config = dict(
    d_model=192,
    n_experts=64,
    experts_per_token=8,
    d_shared_expert=64,
    activation='swiglu',
    moe_layers=[0, 1, 2, 3, 4, 5, 6, 7, 8, 9, 10, 11, 12, 13, 14, 15, 16, 17],
    normalize_top_k=True,
    balance_bias=True,
    init_std_router=0.0179,
    norm_eps=1e-06,
    tie_embeddings=False,
    beta2=0.98,
    train_tokens=499700000,
)
Below are experts of layer 5 (counted from 0) of a mixture-of-experts language model. Rows are named router (the router's row for the expert), gate (a neuron's input weights, with its number), up (a neuron's input weights, with its number) and show model dimensions 0-191. Each number is 500 + 50 x the weight over its row's rms, rounded and kept within 0 to 999. Numbers have three digits each.
Before each expert's rows: a language model's description of what the expert responds to. This comes from a sample of Wikipedia text that the model never trained on.

# expert 44
It responds to: Nouns right after the or his that become a sentence subject, plus reporting verbs and sentence-end punctuation, e.g. intention, said, announced.
router:499486511467546476534472582515449519427456513481602526532532466519528442525505487466546389489556478441451422536501524459455493464436485500509510441505506501419503514430490505519502492525414438472483423623501455543628536439514576523535466420490549580554492599446430586545501469539419478407468583409420477539484467426503531469537492483549531597509591556430473461462577481574449588552469497536521477357531483490453555490512442521534482481494488422405474491547506535525553549465520521496497496487461450471499588535551551455583501502508611542488489503542437590558459343475471461528
gate1:531411489501515458496468468557429552450443534523571523532514498520495495594487470420508484502612559481527517592474545544485480536546516536469523499466538545492458536428492479580458541507510437407447443607445404434559519451530463479496556565454468473609449527501496419589562507448523478447480597455498496492400509426507550514511523515450428555595549468569435483511512468512492429441538519514426524508507562413505557511472464472438550532498534472559555456540361582525616497455488536513512380491554505420503601501545513519503470489432546537435503576466508438457457353519552482439
up1:584523447512515519444465628438463433468473542475566525530446462532522481485575516551602550465486395476486499510511538492431449424533409454599435485553541496498513566463487490545413488554395491483493489403476469477542444490483624526478513513530574434489498485541516540380492533446591574499457434495462432475516555521556611449534502448515479486462543397542494531505535430540491499484515525488457423442517484514401391546587438500478524549448555418519499559426456547518490539588514385528443484524515514461502500567449478510494537433485575626503453599578495518542518454517540488486
gate2:409468595510534503608495505550472467511533506552508508516611414450549449556513505503531378556532390419510500543413452594510469446457528452496538497500480499578463398513466408515560426477495507513565407563540474516600512436513506561530537493487406531462488563518479417417565523574419548459512458557480497457470508395575475599484488507566547451464480448471494573434475486504476490472485478500473609491484463541515503492541453490443515463504447498389501522563472436458487570551549409579418502490470497442421510498628497525558551471452496419569493500591499539539487541529490450510
up2:493408480485542464597565473490449492518550491494539546573566434508438487601586586560593475492520443509569481587432498544515525452540476480561462490496475545567460433490541532525487473556488486458493477464499448493593499438486504574485564468511414496537490556578487451477549527571488506452455433512409461523431518472544494557508539542523602531456445513382461515476489478471531448406499446464435486441572514462548522553620403452453570476451435472392540498512508391413465535537540455576500458524510528403421563535494523528528540467481545504496476479621552583523490424417510407459

# expert 57
It responds to: Wiki heading markers like == and ===, table pipe separators, decimal points, and month names in dates.
router:486566544591484556598499623414445527423579462440566505513462444540467455472534508510599461490510476545449398546536440445500587518457567505436518497588575517542560475551482501536544528574473461566546520459537499488543533512487492408495514507498540492542524525342510500451586438528422544427444565512476481580494543492500560506386516426471515451535492557420474523442522472493477534544573457518485536449517437399459518525483424494578427478427414466515540556537457583579488481497498463566409580409459552519456479515513507462457497527508564483522470485525480511540351534460556484485
gate0:499513357446491560603507564476521472522547576380561511521465618433441458451433519406467460536405512497535373458420550526480557487549519447536547544578457483448501517586359526474511471524471482489518534447545517505543489436584508596383467505420516514475521465430477583470517475482439533492518505517556512469428543482445475564527516428420438584473487546574497497448504515513512499448505525526486468456457481552424513499562474576417533413539459519437466498516464492524478449507503641497491518481492513512408529515501451419548535438422558452494456506595446505525537497562500554550
up0:529469498497495584462522492458609478580443423439595483502472461600480527505483560485526480482435535500485536527477510598449519504469554369453566509503493516510513553472599521502464477464506485535497496476502453460421439635520451464436552380480529462444588472513472427445519473474484436498499547538510494428597471539565485515568439485482509513449484549528469468513565536490471506470530425512537477464588580523434588528548584420389599508498429521467540445459593579465455454571484453514527452429537497569495535489413464508455519503455481453588474558551500615561560539537442607542
gate1:555443514394389504523539501500436493543503585499468501488524457560573475416464451497490493554450435515494539427430511514446601541561415536564608483458534589470466462358464503556496430481533546527481442536492514550469549385561435498514494591524522522471457473458569523513551586495398536454448527426465472517595543449422550462412467536496449514451420476510518495391467538560422471418464439476529493533502542551482535481495571538422462526431523551523456481498627513543516443569516523574576498527540470521547551474487546506470445504461517540452579519499519531461561402499521406486
up1:521448516469555488516460631469564481506585502596448485519493511567474570495415497563529504498567496535420438515590452462571499477452532394520473408586561580500473512529541526389523465487462452571521495545543472449509550526440520497491597496491526435554492477605503534445568516528534512498495503513496487458535461500597475529442503399397594458497593478472401486436503465467493596533474532535432469474545483494510474457416516485420499438508521513481570450453482394534504551412499464531407537530433598575504386478472460556489536439567559542498472492529507495503396510552518592432

# expert 47
It responds to: Heading marks, list dashes, pipes and = signs in wiki layout, plus stock phrases like may refer to, See also, Born.
router:508533485517503533567493480452522539384556513491445579418492482530540467472444380487526446486595426544434470563484475481475586451429444512516491472531476565518520399535454605509564522541474420560506477497569509551564595423470463489541469537499526643541511552487534554505549426519461515537555554497417527533401535486549428537460553442468512466469469509446496533478516431485564563509469497568534654463548451566458524586485471468563443486490453499514508401509513469559559436474546427510483580403456501545480494533577489381587501490491474429462503504521439526506399487470498424441
gate0:523580462462461497525578468474445535523539513483533495546473431493479540535544446455400533452500466514465475493545524554443451525468567500462487452356504468460451443512554507518489495483542513480547511537487515459522544525423499618461483535493461452569478478547415539490435385425528503484448608478473460502455570538456505516509577460513439609430447421590471524451448558517511574459499590595506571541539492553451487630560481534560528481441495510531380474539496475419447389461591479516527472478434430472428577512547603577494542565422450580513451516462475587445505472520488493558
up0:508489628608500491503428522464457554556455437552551490495487420537457539410447543510459468495412489470480569492437464471479520477470457466413542516557524485405453518479554594448456458477491572430483484513458457493389549559592540529493536502521525385560525487455535438408617472555600480419581474531533504470616533534444512525517451504527516494477471517498384522521448473452432540457563439523495447470631574446544505488427525533490527558563487556471466495393484485502496520532471515562488478489468501505561498513419410486497474557457509477485612535531519501521643435513564474466
gate1:486510514475501474468550425482536449455518555405444475535573489518504513547506489496581487492425488498476573569604484480494415452519384450551455443413436460386474480583432561462509512519494495422493476534519479514438586481533427554568462481522466543538571490463513512461496591426509486482537428434539490473547509538569569441506607516457490513567496479455443464555461430534549585529488483469493543459528455514538435478461544513469410524386499538461524478505584450522554402510523440529496564540585552574532585454533464603424465491507486519367473595562470601536522521507569478401
up1:561520570499477529467542529471542534561495502568484491476494521436423465460500397525484575427550510497473481483503460568538595469499467468449483486543484572574531479611479566538484430527542469617458579523442431550490426430473491452519547443611506492575444515477468485432556424599506581548518443477505539480482516336509559503451533480566504513508583469593497520517443491491485446509477461523401548551482468568553459516531418472609617452564543527505451477460379471504536515489451421463473457414554510398501425463549522565543529509513499511496465463454441447476539437506577445452

# expert 23
It responds to: Pipe separators in data tables and opening parentheses before dates or notes in lists, plus name particles like ibn, von, Sir.
router:477469532537562565518432574442434588470498468470612515512414506632532492539482490540532476473534428464488461512556542429512491517507426447448471511539551477560505479684483541551507497456451419542538528597501518470618478573457484479527527430444432504565481530486497457550503447460451484532532506480433455570443599522527524500428618466523482507539465538499442490455543503567503531540507457566558439484539391479371457435392416508475471497488474391531511524524446522460504457464438565510468455477419468519525483568539573460554466500552532480460428429483559520506410515499549442548
gate0:551561477410533579506463529445491546474497501495547448464514477510521484568479574411462499516540445469456496506506557591459522460517534378497385541540496479534453552542466436572436487472492515572520468522477418473551385557484483556453523424481482516456481473434500485513409534512484535521511482468476574530422615454399529430605613476522523550528500423508497527535533474469490505525492603598519524546427383490511538418511432590471494468502481454460441518508471502487531530424522589487481489364430443432564414571466559579492500513533493457552434519467515414466605522503561559517
up0:466445498503520484540518504484481561511467525480507516478468463541405509430503510626502570433589476488544476487542515484494561568484516587561488496545549464494508405549489573612419513408513532550490492519517515483463543533537519401493492532376544470584547529489527422511455479532563462471517508540486484517451397465342562474478426566452447588413545488416544406589502527435495511550444431549535488465564469428447471549474525524537440507471455457545533441472539505541526424401481474598480440579508427556592412580495577535519446475539429469553576536478552528511529498486562484531
gate1:552508524535578525553495449479471461466455541591400564446503512649531567469434465563492417503500487485513477589528556452453550430540566482446654437491587550442451496472532473501535433493544527493478470556514474563507570453604592477550464435426482524474427486519532440483463433480553413451470505485496562442570600534585490476463535475629495520471537491462395517449584499512436552550473494524458490468445536487469508471455568468461464520532499522569461492537478508577453441485543415475499496616481580595510542462559499478461524507506488488420561585563497526509417492509532423470
up1:566566417581507467440595428437495461408526588560450526514459547540407533522473438509439387442478447441476574568425540516491552486500482475508578444541428571539480522529504532503550501559597536495464583486408384474516623547593551483504496459436447496463499503483580509502480463559467503528452456472526559549451574501590398475454461444472453508474509423528494524403482451439470547484436496419481585550471437447550482445513573459468499539565466471578501417479472534606473460520504432473552541522573530505586514473561452475451559546501505574539539488515487454539527472461492535449

# expert 45
It responds to: Conjunctions and discourse words opening clauses in prose, like that, but, when, because, However, plus line breaks and the.
router:479559576532516528506345577482467434521458519521529534487502360536582462517526500473531457487550522490516485543592442458457511472490522408466525417502579535506509527491550405468525447541467424515507486589522495549593522493513494521507504535522479506574410510461502485493647501528476495497436495367371550494515592470486428500519490472472498522441516507480497511486545520505488603494468401472384481481505477534467559520581483551557499449477518429491506526468414536528532465490482495564475379454475467549420454517546562447584500500561650517425490477475478456514445361553473551487
gate0:446527480463486508584360590531436460576488498486548438529368478455575515547418524472474486534447556476512518496484466473498528471509495453438419509479473442484464550507588460523465511534485451511498435538478494550537531562455517599519533475509425493564379476609430411533463535440460605432484453568491547561550503522502529373576465515467510587450460492484503503524599503428540567558477522426417578384493531472550477530499477538497542448448521540474506549551370569389488555493537588534505476536512519480483472521470583487567551449479499563501459518525488505518420612507483493527
up0:603529528484485462569506496428553458562497519506504467501500296513439491526504562450474493567521488555516476447585455483506462497502514435558448491527543597495510533401515516504552393512478468497463485600417507515459624580489480510553537422605529522462564478481505445525509459460507532494459530502394526484562461491544626524544480535545561591425505479460461533514519583455483568548510481540469522455492565494514523552571495658548558563399500489452461494529506433444542461487448472507509540478508501489541556495506611572505504504461496538383468421484545528571538480560479404546
gate1:494424479563521473498516449419381507510449461410416550552554554584536443592514478622523520511570508464454483545557431538541502623471489551499506427460502522517570550449578512524460458409457511508479389551538535511429557484439481503471483534591503468468477456450498483532463507539509394494449478552585519547517628470585595437504460498535453404608533470529548565456510524541423544520415517539437564512497536462462495442473526492409472540505476525478514490475532488514516476557551378559495525540443524501496514505435534582485536468540545575537462408460509467457451522427594532433
up1:441537467480507516451453578568596480487521478607467474439542541433548510497508408421516462389477427524478504376453447506466513458487531450501534511488553399540467442506421465481548500519547492566482579484541462555543420555635503503545567441504537587452523562596536542438562474482532568528592538505461473500442396449463465564484575506537479529363493454522479426486533454470536502522527435585571457398541474525518552524471495547567494462485485433597466519489478508481493549434434581402472608472569487568515534563515525520447480455508445479474510510546563511474535507558449489563

# expert 26
It responds to: Table cells after pipes, capital-letter word pieces and headings in lists, tables and stats, e.g. pipe separators, L, C, Competition.
router:508523478484485636578475526494472489488558472488467538448513576513471424504539442464561507458540438482408392467517406475430511432368494566473476430594510478544508451541474439554638537517470476601529523501553547593540554448417500429528536446440485529550505577393548511516517514500421553491514552417466496542417523428538493452461566435493515498529550494470524515437544490513474604580477530545489571429499455487486590550548347600558427473470508470511472497546462480502549565441511480502532575416493511478510435506514522445540497544519468427530440438463495518539466503470546429514
gate0:421547490416447498503580570436484491390580533542432447546502509516522524471518526546497458497503467493533515427527400512501486485490567502522440478432465452558531509577521478447467584533521491572505544482533493534490552502483505439537533493508400453492410514507617633511426564508514521472434458480537480569386506434511579400549554468534570525521535500439571515531462418463512470491469543550563556555415473529483472486632485512529423491558504410461598524422509421429438523563482484577478504521523431467468422501503652494412485525523479564482439499533486431578481527432532444511
up0:462372527593520548483457504535481607531516477402561424505537535467544431556571531520470544595573486550502601417526474514500533562481487505469468524514483490448513508388541469568404511479453445526394509502454348512518469609561553581403510493483513473519530462440497561487578515493512528409546542448440450576551511514498458444475462465523477435525512511524507467560554621470448582507570500568493384430497576446551457457484553530575474507477532511506444495522534434503584469498474447467501574419492442479503455505531471526458516569476497553494393422487450517478527525462565565515
gate1:536526530537468544502465410562418498517439625448487461401464462551599539506466537410562512459574420464493470540552490496471517442448547438530521482519535530575518550501433461556542549553553459559510500521500526533497444471437502499540430562528463442497460539427452517587435481468465476485456518580469344477488518419511524391553556538425594589579500460544504523524588539493491520339528499562482594536464437520483476532434486545571449514508480451535399533474469474518442573544463499435497493467459496555545537550570596424511497460503489568572501536512482470375520493516515479526
up1:532459481547471506438465496474490501543493583407536444484454488515559509566441579455591591379582427520450579552563487524476506518455397535475525481446443496538528500523537429473517544563470466553491555496414467507554453501342557496553511486539453499472465502445461500523457447567511499515467459484502383487485485515539523422545538540454603553518574445481593482518500480439520559518511591476563498522527443479476517572457481508519425480581501462544513501421465434410469588594539422456450536562499493485606543469396581446510518472530508607529466428455492557448508451569491399474